{
  "d_model": 128,
  "experts_per_token": 4,
  "d_expert": 64,
  "router_score": "sigmoid",
  "normalize_top_k": false,
  "n_head": 4,
  "n_kv_head": 4,
  "qk_norm": false,
  "optimizer": "adamw",
  "weight_decay": 0.096,
  "schedule": "wsd",
  "decay_shape": "linear",
  "steps": 4110
}
Below are experts of layer 2 (counted from 0) of a mixture-of-experts language model. Rows are named router (the router's row for the expert) and show model dimensions 0-127. Each number is 128 + 32 x the weight over its row's rms, rounded and kept within 0 to 255.
After each expert's rows: a language model's description of what the expert responds to; "gets" lists some tokens that make up at least twice as much of what it gets as of all text. This comes from a sample of Wikipedia text that the model never trained on. Tokens count by the router's weight.

# expert 3
router [112 107 123 140 130  90  90 108 155 197 118 114  99  87 101  88 139 162 125 134 132 150 103 166 111 155 108 112  61 125 177 127 168 147 142 151 163 116 127 124 126 119 137 142 105 116  96 145 172 111 105 161 136 141 165 123 204  91  99 162 121 102 162  92 106 127 118 117 111 110 100  67 113  75 158 147 172 116 158 160 196 120 209 102 156  68 136 137 116 161 167  31  87 101 129  91  55 157 133 144 118 100  90 155 150 136 198 106 144 118 111 110 151 182 117 104 186 128  96 134 135 128 164 156 200 144 153 126]
What it handles: Common nouns after "the" or "a" and before "of", such as part, power, water, body, location, plus table-header words like Length.
gets: "}", " part", " |", " power", " e", " side"

# expert 6
router [164 142 109 163 155 113 143 101  50 134 155 131  89  92 100 108 121  76  78 109 108 143  81 141  84  99  76 178 116 154 156 139 151 122 174 135 100 199 133 151 137 127  83 142 179 160  94  93 104 128 121 102 121 179 135 115 149 127 133 140 153 130 121 108 186 150 167  87 124 125 125 100 168 101 148 134 175 130  65 148 187 123 124 115 110 101 181 108 144 138 170  79  90  96 122  91 102 199  87 160 122 161 110 186 172 170 165 186 121 168 104 150 142 120 111 160 105  55  83 174 121 151 103 116 121 172 156 139]
What it handles: Hyphens and digits inside ISBNs and codes, list-leading dashes and pipes, and publishing words such as published, novel, book, wrote.
gets: "-", "|", " published", ")\n", " book", "97"

# expert 56
router [102 109  89 171 105 114 127  83  75  88 182 126 108 105 131 107 150 133  98 130 143 180 109 215 108 100 120 158  88 115 163  99 174 114 185  88 155 122 153  87 137  92  57 116 107 142  80 153 136 129 157  95 101 159 177 151 135 104 106 198 169 123 171 164 116 104 128 137 104 122 101 129  98 125  72 151 140 130  55 115 122 123 201 105 134 103 113 133 157 108 198 108 109 159 112  94 107 148  96 110 104 131  66 160 167 162 174 151 175 171 138 125 151 148 118 167 113  97 132 122 104  78 185 166 143 123 139 166]
What it handles: First pieces of lowercase or capitalized words after articles, such as qu in unrequited, med, pl(inth), Me, se, gr.
gets: "qu", " m", " pl", " r", " se", " gr"

# expert 37
router [143 114 101 206  96 130 155 144 102 105 150 124 125 123 127  88 146 136  82 132 129 140 110 178 106 124 158 165 109  93 172 131 141 112 160 193 159 152 133 114 123 130  42 105  90 132  64 138 152 128 168 180 142 149 131 107 181  98 146 142 197 111 113 146 144  68 132 154 120 112 129 112 158 107  61 126 167  71 103 120 156  83 156 128 163 133 147 141  97 144 149  91  86  98 102  76  71 109  71 163 130 166 118 158 127 134 205 123 176 122  55 204 134 148 101 111 134  82 157 135  98 111 122 178 121 130 128 153]
What it handles: First pieces of capitalised words and names after "the" or a comma, such as T, In (Internal, Inner), Den, Mon, U of U.S.
gets: " T", " In", " N", " St", " U", " No"

# expert 58
router [ 94 111  85 171 158  68 170 129  62 179 160 174 159 124  80  95 127 111  87 114 167  91 100 131  77 109 138 114  90  98 139 113 157 105 176 114 138 188 167  93 122 102  94 111 103 115  70  90 102 141 114 137  78 148 146 123 200  85 106 145 189  92 158  69 111 105 150 137  91 110 144 127 178 142  86 170 104 109 126 132 187 121 144 108 144  97 129 131 160 157 145 115 120 122 139  96 106 152  75 187 114 118 134 116 166 120 170 154 181 166 158 183  91 157 111 141 159  98 161 104  74 128 151 163 127 136 179 150]
What it handles: Spaced em or en dashes in table cells, the article a, and opening pieces of names, such as De, Ale, Ba.
gets: " —", " a", " -", " –", " A", " B"

# expert 29
router [105 142 109 147 161 116 119  66 142  93 148 179 149 132 131 112 158 135 154 175 125 149  48 167 125  88  63  97 138 109 188 108 200 142 123 182 152 161 103 165 108 143  56 150 104  96  53 134 117 109 159 102 119 113 146 161 148 113  61 141 164 102 177 124 147 128 160  96 108  81 153 120 166 104  76 170 141 118  89 152 155  97 167 141 155 120 156 116 174 146 162 161 116 145 173  84  95 144  94 179 109 148 111 137 138 140 136 130 206 177  94 161 165 104  95 109 114 102  90 118  97  78 119 107 113 127 161 124]
What it handles: Digits, dashes, pipes and minute marks in match scores, tennis sets and stats tables, such as 1-0, 6–2, 4'.
gets: " |", "–", "0", "1", "6", "',"

# expert 51
router [ 36 106 150 130 190 124 160 129 131 114 174 118 169  98  97 120 112  77 108  99 152 150  84 176 118  86 128  92 108 104 178  75 163 173 143 152 137 137 132 102 158 122 103 164 149 116 154 101 124 133 174 136 144 159 142  64 168  81 125 154 133 148 134  76  78  88 182 135 112 109 139 150 150 145 104 193 161 141 111 153 149 164 131  75 133  98 181 121  87 144 155 132  50  95 147  90 137 139  94 132 112 115 122 108 115 156 185 160 166 190  87 126 107 155 135 143  88  95 106 146  67 123 179 125 111 115 110 191]
What it handles: Adjective-forming suffixes ic, ical, ological and pieces with c, as in microscopic, chemical, adrenergic, Physicians.
gets: "ic", "c", "ical", "ac", "ec", "ric"

# expert 40
router [ 75  82  92 142  98  62 123 119  92 163 124 186 109 117  92 114 143  69 127 156  99 198 116 125 105  84 105 161  71 148 132 131 144 139 187 179 137 166  97 157 167 138  63 154 129 102 109 146 159  97 126 109 107 140 150 104 123  95  68 119 164 174 141 149 109  93 128 119  97  97 115 129 137 168 132 133 144  79 115 147 150 158 164 121 159 165 167 106 108 133 121 135  97  86 176  83  52 149  92 178 121  86 130 103 162 172 164 126 162 137 101 196  91 121 115 138  81  88 116  98  97 127 151 142 174 191 133 165]
What it handles: Hyphens in compounds like Confederate-held and full-rigged, dashes starting list lines, and Cyrillic letters.
gets: "-", "/", "-s", "–", "-S", "-b"

# expert 1
router [123 141 165 140 123 144 134 122  91 137 133 149 121 111 102 100  71  89  80  66  83 144 114 150 114 118 112 112  98 146 175 113 141 164 179 119 112 149 142 135 160 139 119  93  84 107  39 180 145 136  77 137  99 175  93 135 192 106 148 131 165  79 110  69 152 152 177 132 116  86 107 134 153 135 100 113 137 146 137 116 180 100 123 135 122 117 169 134 188 160 162 106  75 156 158 109 101 126  83 209 116 122 118 106 183 126 147  92 134 205  83 132 123 154 112 140 113  64 131 162 108 127 108 173 135 130 165 217]
What it handles: Words that introduce examples or lists, such as "such" before "as", "well", "including", "like", "feat", often in film and music text.
gets: "|", " such", " well", " including", "the", " like"

# expert 45
router [121 114 119 182  73 141 143 100 112 143 182 152 147 106  49 114 139 107 162 148 105 157 115 140 116 122 128 107  90 137 163 109 187 126 146 189  80 142 172 105 151 116 101 124 134  93 138 102 162 135 155 192 143 186 191 139 171 105 109 119 146 120 111  48 166 144 137 164 131  76 122  81 126 114 103 152 170 118 142 154 154 156  87  46 142 138 150 107  73 130 161 136 111 114 131  80  45 150 155 123 100 144 100 144 119  94 155 150 178 134  79 154 151 119 126 111 141  40 125 146 112 154 152 102 108 138 185 165]
What it handles: Mid-word pieces with l, especially ul, ol, ut, il, as in lazuli, tumulus, mogul, absolute, Malcolm, and COVID.
gets: "ul", "ol", "ut", "il", "ric", "let"

# expert 8
router [ 63  91 116 176 119  91 139 121 116 126 163 125 135 120  74  69 143 125 111 111 131 156  70 154 117 103  87 140 108  70 180 126 182 161 175 182 179 163 139 136 115 145  73 126  92 106  90 135 141 137 139 155 107 144 129 133 175 119 119 139 117 136 162 114 145  94 171 123  97 109  99  65 153 104 102 138 159  88 112  89 165  72 142 112 164 139 195 130 101 136 164 100  78 124 119  70  97 181  46 173  98 121 107 129 167 133 175 139 149 166  85 111 146 145  86 150 157  59 130 118  99  87 136 137 143 162 153 181]
What it handles: Single capital letters or short opening pieces beginning proper names, often after commas, pipes or colons, such as N(atural), F, Ch(eong), Gu(idobaldo).
gets: " N", " F", " C", " G", " S", " P"

# expert 20
router [ 62 144  99 186 136 133 123 110 117 130 179 163  85 116  35 126 101 118 105 114 151 178  77 143  99 117  86 164 134 104 167 147 143 147 136 217 110 147 107 139 173 132 139 146 173 116 125 157 166 101 146 136 148 132 111 138 126 159 152 133 139 125 161  95 130  99 167 149  77  92 111  95 150 110  72 123 122 110 107  97 186  97 162 109 118 112 192 166 124 149 154 144 132 143 107 104 101 171 110 196  72 167 107 136  95 116 157 132 156 129  56 180  74  79 128 140 145  67 135 103 115 103 168 133 102 121 170 189]
What it handles: Word-final suffix pieces completing words and names, such as -ing, -ime in sometime, -ate in Kate, -ious, -way, -oon.
gets: "ing", "ate", "ary", "ue", "ay", "ling"

# expert 13
router [ 81 109  95 166 108 111 174 115  91 101 125 137 100 107 104 117 106 151 106 132  81 124  59 140 148  68 120 120 126 112 146 124 179 102 118 157 139 148 162 130 138 108 127 141 124 140  95 166 176 165 146  89 144 128 152 145 174 113 182 117 168 110 115  98 167 129 178 139  71 135 126 127 125 142 140 167 209 118 104 110 205 181 167  82 185  94 161 129 117  92 154  94 123 107 135  82  79  93 121 214  79  99 126 129 145 194 149 123 160 132  94 150 121 160  97 102 151 121  71 143  83 106 103 154 148 194 104 179]
What it handles: The piece "in" inside words and names, as in Sag-in-aw, unf-in-ished, bio-in-formatics, plus "single", "ex", "fin" and closing parentheses.
gets: "in", " d", " single", ")", " ex", "-in"

# expert 11
router [132  75 118 160 153 129 123 113  57 154 184 143 124 126 133  91  99  67 146 136 153 121 103 144 143  75 140 148 107 102 135 171 177 177 175 111 140 142 113 149 179 130 111 170  83 128  91 139 133  78 113 162 121 180 163 151 141  90 139 130 148  98 103 101 146  93 135 160 127 142  64 127 202 141 113 126 117 100  86 136 202 157 143  67 206 126 121 101 132 132 188 119  92 140  94  68 118 146 110 148  77 150  72 115  95 142 158 168 117 158 113  85 122 107 138 165 113 104 122 162 104 116 103 156 131 175 166 210]
What it handles: Space or number right after a date dash, "on", "to" or degree mark in dates and coordinates, such as 45°, 37″N, July.
gets: " ", "l", "on", "al", "m", "b"

# expert 25
router [113  94  92 154 138  91 179  99 127  78 164 144 131 108  68 100 135 162 144 159 158 158 118 137 109  89  81 168 130 114 159 101 188 144 148 132 144 149 142  91 180 128  59 179 104 124  97 147 155 125  91 157  92 102 167 127 225 136  91  83 146 143 141 120  92 102 152 111  54  70  84 100 126 140 114 143 145 118  97 164 167 137 112 128 187 117 146 105 120 125 124 107 113 134 136 106  90 185 115 131 128 120  85 124 169 189 221 100 160 187  63 164 133 136 114 117 103 123 101 116  96 125 125 134 161 108 132 171]
What it handles: Structural punctuation such as table pipes, an opening parenthesis after a title name, line breaks, semicolons, slashes and dashes in lists.
gets: " |", " (", "\n", ";", ")\n", " |\n"

# expert 14
router [ 90 143 130 170 130  60 100 121 126 124 163 170 158 136  96  89 192 125 139 160 157 120 102 155 125 132 109 149  94 121 167 124 135 155 184 147 132 144 161  85 122 159  99 153  70 148  76 152 114  91 120 120 126 185 117 147 188 128  85 167 159  75 151 107 124 131 143 137  76  77  79 103 151 119  77 137 141 157  80 137 132 160 150 117 152 158 145 146 101 129 195  90 100  80 150 105  79 180  96 122  99 118  56 181 115 135 170 145 142 161 122  86 148 143 110 143 152  61 145 118 126  72  91 179 143 197 161 136]
What it handles: Opening letters of words split into pieces, above all m or M, such as m(isconduct), M(inor), mm, mi, f(lexible).
gets: " M", " m", " R", " f", " h", "M"

# expert 36
router [106  71  82 178 171 106  97 121 114 168 148 152 194 176 111 106 105  98 104 163 129 142 122 148 152 116 130 124  65 118 137 176 140 108 136 142 176 110 144 126 106 168  77 233 134  94  98 130 102 117 145 114 135 118  95 131 187 117 157 157 110  88 126  65 111 131 210 152 119 104 113  99 153 168 121 156 159 110 103 180 154 140  99  76 166 155 182 113  98 154 133 115  44 134 153 104 105 118  67 128 104 134 127 123 143 161 153 149 142 165 105 114 140  99  87 132 153  40 121 134  99 130 130 106 103 171 140 161]
What it handles: Mid-word fragments like ac, ol, os, on, re, is inside words and foreign names: Tob-ac-co, v-ol-ume, Kerou-ac, Szob-os-zlai.
gets: "on", "ol", "os", "re", "is", "ac"

# expert 2
router [ 84 130 102 121 102 136 135 150 129 143 144 204 114 139  91  88  81  75 139  87 168 169  64 186  92  50 141 130  82 102 144 150 181 182 174 163 127 128 143 172 146 134 110 123 156 121  91 107 117 115 116 101 128 171 151 144 137 136 108 163  99 119 126 115  77 116 176 125 125  71 132 118 171 155 113 187 171  88 113  99 163 130 134  82 187  69 162 178 193 158 166 121 111 165 128  86 117 129 102 203  48 156 138 121 121 104 162 121 163 136 100 101 109 144 116 124  84 120 118 140 104 115 126 152 138 140 141 163]
What it handles: Adverb endings and degree or negation words after auxiliaries, such as severely, easily, chronically, not, more, rather, been.
gets: "ly", " not", " more", " been", " be", "ed"

# expert 50
router [ 92 120 115 209 137 136 193  96 150 108 176 148 101 134 156  86 105 113 111 140 116 127  72 111 138  47 129 144 116  83 139 148 183 126 165 171 109 151 140 143 126 150 117 122 123 104  97 152 119 157 116 109 109 151 139 127 227  96 141  89  82  73  93 122 160 100 175 131 141  99 130 115 130  87 110 139 147  62 117  89 152 130 157 101 155 110 123 113 162 136 144 115 130 165 132  97 132 105  81 179 128 115 138 156 134 143 168 158 152 138  47 136 126 155  96 128 145  75  82 149  71 111  87 173 181 211 172 159]
What it handles: Second pieces of words and names after an initial L, W or J, such as L-in-ks, W-est-phalia, L-ater, W-he-els.
gets: "in", "an", "un", "ay", " In", "id"

# expert 34
router [112 126 108 192 165  40 166  68 106 143 155 152 130 141 100  76 141 116 173 131  98 129 107 126  74  86 131 147  72  95 102 134 138 149 220 134 141 130 105 170 117 174  82 123 139 108 164  91 169 140 123 149 113 129 143 150 124 129 114 111 168 154 107  86 134  58 175 134 106 123 136 100 155 151  68 150 171 110  90  88 115 128 130 105 172 143 181 165 159 176 119  66  95 133 189  78 124 109 127 150  90 162 108 152 130 146 180 169 140 148 110 100  93 123 104  95 158  80 134 166 138 156 114 159 148 117 142 192]
What it handles: Prepositions fixed by a preceding verb or phrase, chiefly to, of and by, as in referred to, according to, inducted into.
gets: " to", " of", " by", " for", " as", "–"

# expert 35
router [130 141  98 150 153  98 139 119 120 127 183 153 177 138  93 108 143 124 104 102  84 120  95 149 129 124 146 132 124 107 110 155 146 154 145 146 149 173 111 113 134  95 112 138 130 137  93 101 134 101 112 128  90 173 120  84 163  86  63  82 178 138 154 124 143 143 160 123 108  65  76  71 183  79  55 113 192 123 135 134 176 167 143 141 158 138 202 140 144 159 157 117 136 160 166  75 150 127  79 170 160  85 126 131 166 174 140 151 146 162 100 173 107  94  95  97  53 103  70 139 163  91  79 137 177 150 139 184]
What it handles: Pronouns, verbs and headings in biographies of players and professionals, such as He, His, career, served, graduated, footballer.
gets: " a", " He", " he", " his", " was", "-"

# expert 16
router [139 110 118 166 145 138 166 142 117 147 151 144 134 102 125  85 136 107  71  99 149 170 131 117 113 110  91 177 129  86 156 119 119 107 117 128 120 145 118 134 183 166 114 108 153 159  83 136 138  89 111 193  85 188 178 140 161 140 141 155 151 120  92 129 149 107 134 121  85 156 110  80 119 109 137 123 140  90  70 158 155 103 119 166  93 122 164 154 130 154 155  60  47  83 168  81 118 152 103 129 139 118  51 109 146 164 210 139 158 120  86 144  69 119 118 178 167  93 139 133 114 106 101 153 205 148 176 201]
What it handles: Colons after infobox fields like Country:, table pipes, and nationality words such as United States, U.S., British, Royal, Empire.
gets: " |", ":", " United", ".S", " States", " U"

# expert 54
router [ 67 102 141 186 127 109 150 122 115 149 155 140 150 113  68  77 140 121 129 118 121 178  73 174 134  94 121 106 105  86 180 155 188 139 172 175 171 167 128 153 120 149  94 112  92  96  96 125 138 121 138 165  97 149 130 141 170 140 131 136 143 116 177 102 156  98 169 141  91 101  86  92 155 103 105 149 152  90 118 109 174 106 157 128 179 140 187 105 101 128 171 109  76 123 113  93  66 170  74 171  87 127  99 140 138 116 192 137 135 156  72 130 131 149 102 155 140  38 137 142  77  79 134 135 138 153 166 182]
What it handles: Periods and line breaks ending sentences or table cells, and first pieces of names, months and headings: John, February, Week, Dou-g.
gets: ".", " L", " |\n", " February", " John", " had"

# expert 17
router [ 59 123  81 182 142 127 182 123  40 149 175 106 148  95 124  94 137 109  99  88 132 121  84 195 102 126 166 126 143  90 143 150 168 130 171 100 123 110 145 121 142  99  69 128  99 110 118 106 154 132 139 154 126 178 115 106 154 109  99 189 139  65  92  93 163  90 137 134 111 141  79 128 182  78 104 136 160  78 151 146 153 117 142 131 105 122 156 155 153 118 185  98  96 108 128  92 124 114  72 165 120 159  82 128 140  93 168 158 182 159  81 137 148 166 135 102 158 106 129 120  58  87 202 143 160 139 152 134]
What it handles: First pieces of capitalized words starting table cells or clauses, such as Cap-acity, St-oke, Dec, Gr, Christ-ine.
gets: " St", " C", " Ch", "St", " V", " Gr"

# expert 21
router [114 119  83 178 142  68 164  79 160 131 189 119 107 146 162  75 177 130 104 102 144 151  98 140 125  66 164 128 114  89 145 178 177 128 139 168 119 139 115 144 150 121  82 161  98  87  73 144 108 133 117 142  77 120 185 163 208 119 102  95  93 112 108 143 134  72 144 125 122 118 124 105 114 101 107 100 110  63 121 134 164  86 187 150 178 136 138 103 159 163 118 128 103  99 114  77 115 142 112 124 143 166  74 138  87 104 170 172 153 193 116 135 143 149 110 152 128 125 100 132 115 108 147 139 127 169 226 180]
What it handles: Month names in dates, plus the following space or comma before the year, such as "16 June 1955", "April 24, 2010".
gets: " ", ",", " July", " June", " August", " May"

# expert 0
router [ 74 114  71 197 137 126 132  90  81 108 170 118 174 109  92  99 117 120 108 175 122 150 107 183  77 142  88 114 135  91 155 128 143 116 139 183 179 140 139 116 126 111 143 125 125 165 118 104 133 178 158 173 119 175  83 132 203 124 118 106 152 129 122  93 162  98 135 122  93 166 109  52 144 108 125 130 115 154  75 119 189 117 153 117 153 138 146 103 114 110 142  96  97 117 154  86  96  98 102 139 150 186  56  97  92 177 206 168 131 138  65 116 123 153  94 138  86  84 156 117 140 151 144 159 167 121 134 188]
What it handles: Nouns for political bodies, elections and awards, often in results tables and infobox headers, such as Party, Votes, Council, Awards.
gets: " Party", " House", " election", " Award", " Votes", " Year"

# expert 42
router [114  96 134 177 164  92 127 150 136 121 162 108 116 123  85 100 166 133 158 145 150 147 110 177 162 129  82 131  84 133 152 127 191 135 164 163 175 152 179 125 111 118 120 154 140  90 103  86 147  59 100 148  70 161 117 128 127 108  99 114 119  67 117 107 119 126 146 197 110 139  80 112 109 158 162 161 161 120  92 181 125  95 187  92 161 102 141 172  81 142 118  62 106  96 106  95  82 154  91 158 102 114 157 150 171 123 103 164 144 174  99 106 133 142 102 136 131  93 118 128 136  50 136 148 214 181 132 185]
What it handles: Short word pieces, mainly m, h, im, am, al, that follow a short first piece: hel-m, r-h-odes, S-im-ple, batt-al-ions.
gets: "m", "h", "al", "im", "am", "ir"

# expert 9
router [135  82 119 112 134 144 179 125  86 114 125 110 127 101 109 111 109 133 110 156 144 166  53 158 154 117 132 157 139 140 174 125 221 162 169 136 146 141 158 117 133  94 116 110 116 125 134 166 139  89 171  98 171 134  79  93 144 100 140 132 148 116 169  96 136 100 180 166  76  93 104 112 121  79  68 154 162 110  93  83 121 129  82  61 198 138 128 107  94 115 130 150  58 155 134 111 127 146 115 163  78 164 107 158 119 153 158 197 142 180  61 130 144 102 136 113 165 107 150 171  95 103 160 158 169  99 134 193]
What it handles: Middle syllables inside proper names, mostly double-consonant pieces like ann, ell, ill, all, ont, as in Savannah, Giovanni, Mullaghboy.
gets: "an", "ell", "ill", "all", "ann", "on"

# expert 44
router [ 83 114 117 197 139 104 167 147 128 152 200 147 127 146 108  92 127  99 159 121 148 124 130 167 151  96  99 126 110  39 157 127 153 185 127 113 133 183  89 158 112 160  63 138  73 119 107 134 114  82 134 144  80 160 102 146 158 157 106  89 198 125 129 120 112 104 129 106 111  88  71  84 146 123  61 127 194 164 131 134 145 139 148 138 140 159 241 130 104 128 165 108  93 144 151 102  76 111 128 133 115 142 151 113 125 180 136 144 178 157  94 124  86  95 134 129 164  76 104 137 121 100  99 123 140  78 135 159]
What it handles: With, for, against, playing, and colons or pipes in athlete career lists and stat tables, such as signed with, Played for:.
gets: " with", " |", " for", ":", "|", " against"

# expert 32
router [ 79 119 156 183 163 109 139 121 114 119 165 119 169  95  96 119 106 125 107 110 147 152  80 194 150 135 110 107 150  81 162  58 132 142 165 148 123 146 140 115  93  82 142 146 159 147 109 143 159 103 167 116 118 129 114  84 151  82  75 127 163 111 127  83 150 146 171 116 104 125 127 120 140 124 141 178 208 152 132 132 121 164 122  75 145 132 175 142 111 114 148  49  47 109 147 106  97 166 104 127  93  88 125 162 140 185 169 182 151 187  96 133 143 172 122 131  97  93 135  95  85 113 191 143 153  90 118 207]
What it handles: Consonant-vowel pieces inside a word after its first letter, often in Latin or scientific terms, such as c-iv-ic, c-ryst-al, g-ang-liosidosis.
gets: "ic", "iv", "p", "od", "av", "ag"

# expert 60
router [105 124 111 145 139  54 161 103 108  66 157 135 108 120  67  91 145 146  97 123 134 127  78 135  88  93 132 181  57 104 170 116 189 131 196 143 135 141 111 154 160 119 129 147 143 123 115  88  98 106 124 138 103 132 149  82 187 117  79 128 120 163 157 164 107 146 149 128  39  87 112 132 143  76 138 168 184 110 114 140 113  96 164 129 152 111 153 158 111 151 103 135  65 175 168  92 116 193 105 160  95 133 107 158 106 188 221 136 145 148 108 191  98 117 154 114 153 109 127 141 155 147 115 120 152 125 123 157]
What it handles: And, ampersands, commas and pipes linking people's names in credits and lists, as in Dave Willis & Matt Maiellaro or Joe and Darby.
gets: " and", ",", " |", " &", ";", "'s"

# expert 57
router [ 87  94 108 152 163  98 132 139  71  98 130 143 109 102  62  71 132 132 120  84 156 132  87 194  97 121 143 156 130 111 133 134 169 137 158 150 175 157 100 155 150 144 112 139 113 140  97  95 136  87 118 180 102 128 115 143 173 106 119 199 178 102 147 110 179  97 222 107  99 118  85 114 127  78  93 114 151  72 148 130 169 114 138 131 159 152 137 183 180 136 136 170 139 124 138  41  75 145  78 194  98 154  81 143 133 116 148 127 124 175 121 133 147 156 157 171 130  61 117 149 116  94 160 149 124 154 139 117]
What it handles: First word or word piece of a sentence or list item, such as In, According, As, and Dur- in Duration.
gets: " In", " S", " For", " As", " On", " O"

# expert 19
router [101 101 100 171 184 130 167  93 103 149 160 120 100  71  81 120 180 124 162 142 143 134 101 144 169 102 157 147 105 109 191 154 192 152 161 150 116 141 185  83 127  98 122 113  52  56 104 125 168 117 118 123 102 177 144 166 149  91 107 121 121  41 146  61 130  89 112 155 161  96 110 118 147 118 132 139 171  75 109 133 150 112 162 138 121  80 150  71 110 145 133  77 138 118 129  95  85  94 122 136 151 152  92 128 143 118 140 154 188 153 153 145 160 145  97 114 118  79 158 108 135 139 130 126 179 195 158 180]
What it handles: Mid-word pieces like "om" in atom, "ph", "math", "end" in legend, plus nouns after prepositions such as "addition", "least", "order".
gets: "ph", "m", " which", "p", "om", " a"

# expert 47
router [ 95 195  71 120 179 113 169 113 110 131 146 101 129 136 100 115  97 102  79 134 140 160  94 167 112 108 141 182 145 105 196 107 156 117 140 159 163 159 134 109 106 106 151 122  93 135  74 115 128 106 101 105 107 139 121 147 165 121 120 114 176 122 141 125 146  88 159 133  97 126 156  82 149  85  93 165 171 121  53 109 200 111 100 132 131 100 124 140 172 166 156  55  80 141 135 109 121 110 111 178 144 139  71 159 148 147 211 119 143 154 116 103 146 156 102  88 153 101 131 106 148  77 140 188 217 111 132 189]
What it handles: Number words and quantifiers before nouns, such as two, three, all, other, both, several, many.
gets: " two", " all", " three", " other", " both", " four"

# expert 4
router [130 102  94 202  80  56 148 100 144 125 176 148 134 100 111 127 126 122  78 139 168 162 105  94 143  96 135 120  54 118 191 113 144 145 137 169 109 187 140  99 155 160 117 122 114  72 110 149 132 133 116 119  96 120 179 155 148 122 128 106 158 120 153 104 125 146 194 174 102  83 163  90 104 131  95 122  95 129  77 118 188  96 152 135 131 125 128 136 180 155 132 142 103  75 173 104  94 145  89 153 103  87 103 121 108 103 155 130 194 201 124 157 133 146 105 184 135  87 131 132 108  73 106 165 116 167 212 156]
What it handles: Vowel and syllable pieces inside romanized non-English names, mostly South Asian, Arabic or Japanese, such as Y-a-qut, Hind-i, Sa, Ka.
gets: "a", "i", "u", "ah", "ar", "ara"

# expert 55
router [145 129  97 189 128 172 141 127  84  86 148 135 100 103 127  97 103 120 121 111 134 178  90 126 163 122  96 147 106 103 170 143 134 119 165 111 167 177 137  96 143 102 129 102 117  91  96 122 121 138 117 133 145 179  97  90 187 140 120 106 119  88 139 109 142  62 150 138  91  68  87 123 133  92 140 177 123  84 119 126 163 109 171  55 175  95 142  67 118 121 146 143  88 150 152 101  85 134  66 170 134 150 141 151 183 161 158 130 146 140  36 166 132 137 145 114 129 108 170 112 124  99 144 144 125 194 134 243]
What it handles: Middle pieces of proper names after short capitalised starts, like Gr-ap-evine, Le-op-oldstadt, S-of-ía, plus table-row pipes.
gets: "|", "if", "op", "an", "ain", "it"

# expert 63
router [106 100  98 139 135  56 103  69 118 179 161 141 166  97 103  90 162 144 166 151 143 153  79 136 106  91 126 149 103 133 184  74 141 146 163 122 113 139 155 100 150  97 129 160 128 109 139 127 125  90 132 168 113 160 156 135 167 115 107 152 162 142 111  68 144 116 147 123  77  75  82 132 147 124  93 155 215 144 115 189 194 139  91  86 145 134 154 129 149 142 187  96  90 141 123 103  75 162  48 164  69  90 109 113 152 127 166 123 156 140 139 112 123 198 107  94 161 145  83 139 109 163 113 124 145  74 106 163]
What it handles: Latin genus and species endings and taxonomy terms in species infoboxes, such as species, classification, idae, ensis, atus.
gets: "us", "ia", "is", "a", " species", " ("

# expert 27
router [156 117 131 187  84 117 154 107 112 109 141 116  95 124  61  61 178 172 120 113 145 152  89 175  99 123 103 149  79  75 153 148 132 118 167 132 173 170 170 134 130 151  71 107 140 128 103 149 134 129 157 179 121 128 123 128 178 165 103 153 124 111 145  96 141  87 152 121 127  89 112 120 168 149 104 145 158 117 127 111 147 100 159 122 147 176 168 134 109 146 200  83  92 149 130  97  71 198  85 174  76 133  86 133 153 109 170 134 146 159  59 118 110 121 114 166 148  42 126 117 128 116 185 152 176 166 175 159]
What it handles: Verbs after a subject or "to", chiefly is, am, can, will, became, becomes, plus means and enter.
gets: " is", " can", " am", " became", " will", " Am"

# expert 46
router [109  73  94 172 123 128 124  94  80  88 168 155 125  64 104 140 154 148  95 133 170 149  98 111 134 123 150 145 101 117 145 121 142 123 142 140 122 119 134  96 196 149 140 153 110 138 159 113 137  82 121 157 109 141 194 107 156 120 138 132 177 162 134 125 108  86 158  82  42 111  99  31 153 102 138 123 135  81 118 139 152 108 180 168 143 132 199 119 129 174 152 122  70  88 148  86 109 134  70 177 107 150  54 126 151 145 208 134 138 138  87 135 154 137  86 152 117 133 147 152 139 143 124 134 155 156 169 201]
What it handles: Head nouns and of in proper names of institutions and regions, such as University of, Museum, Church, Region, Location within.
gets: " University", " of", " State", " United", " War", " County"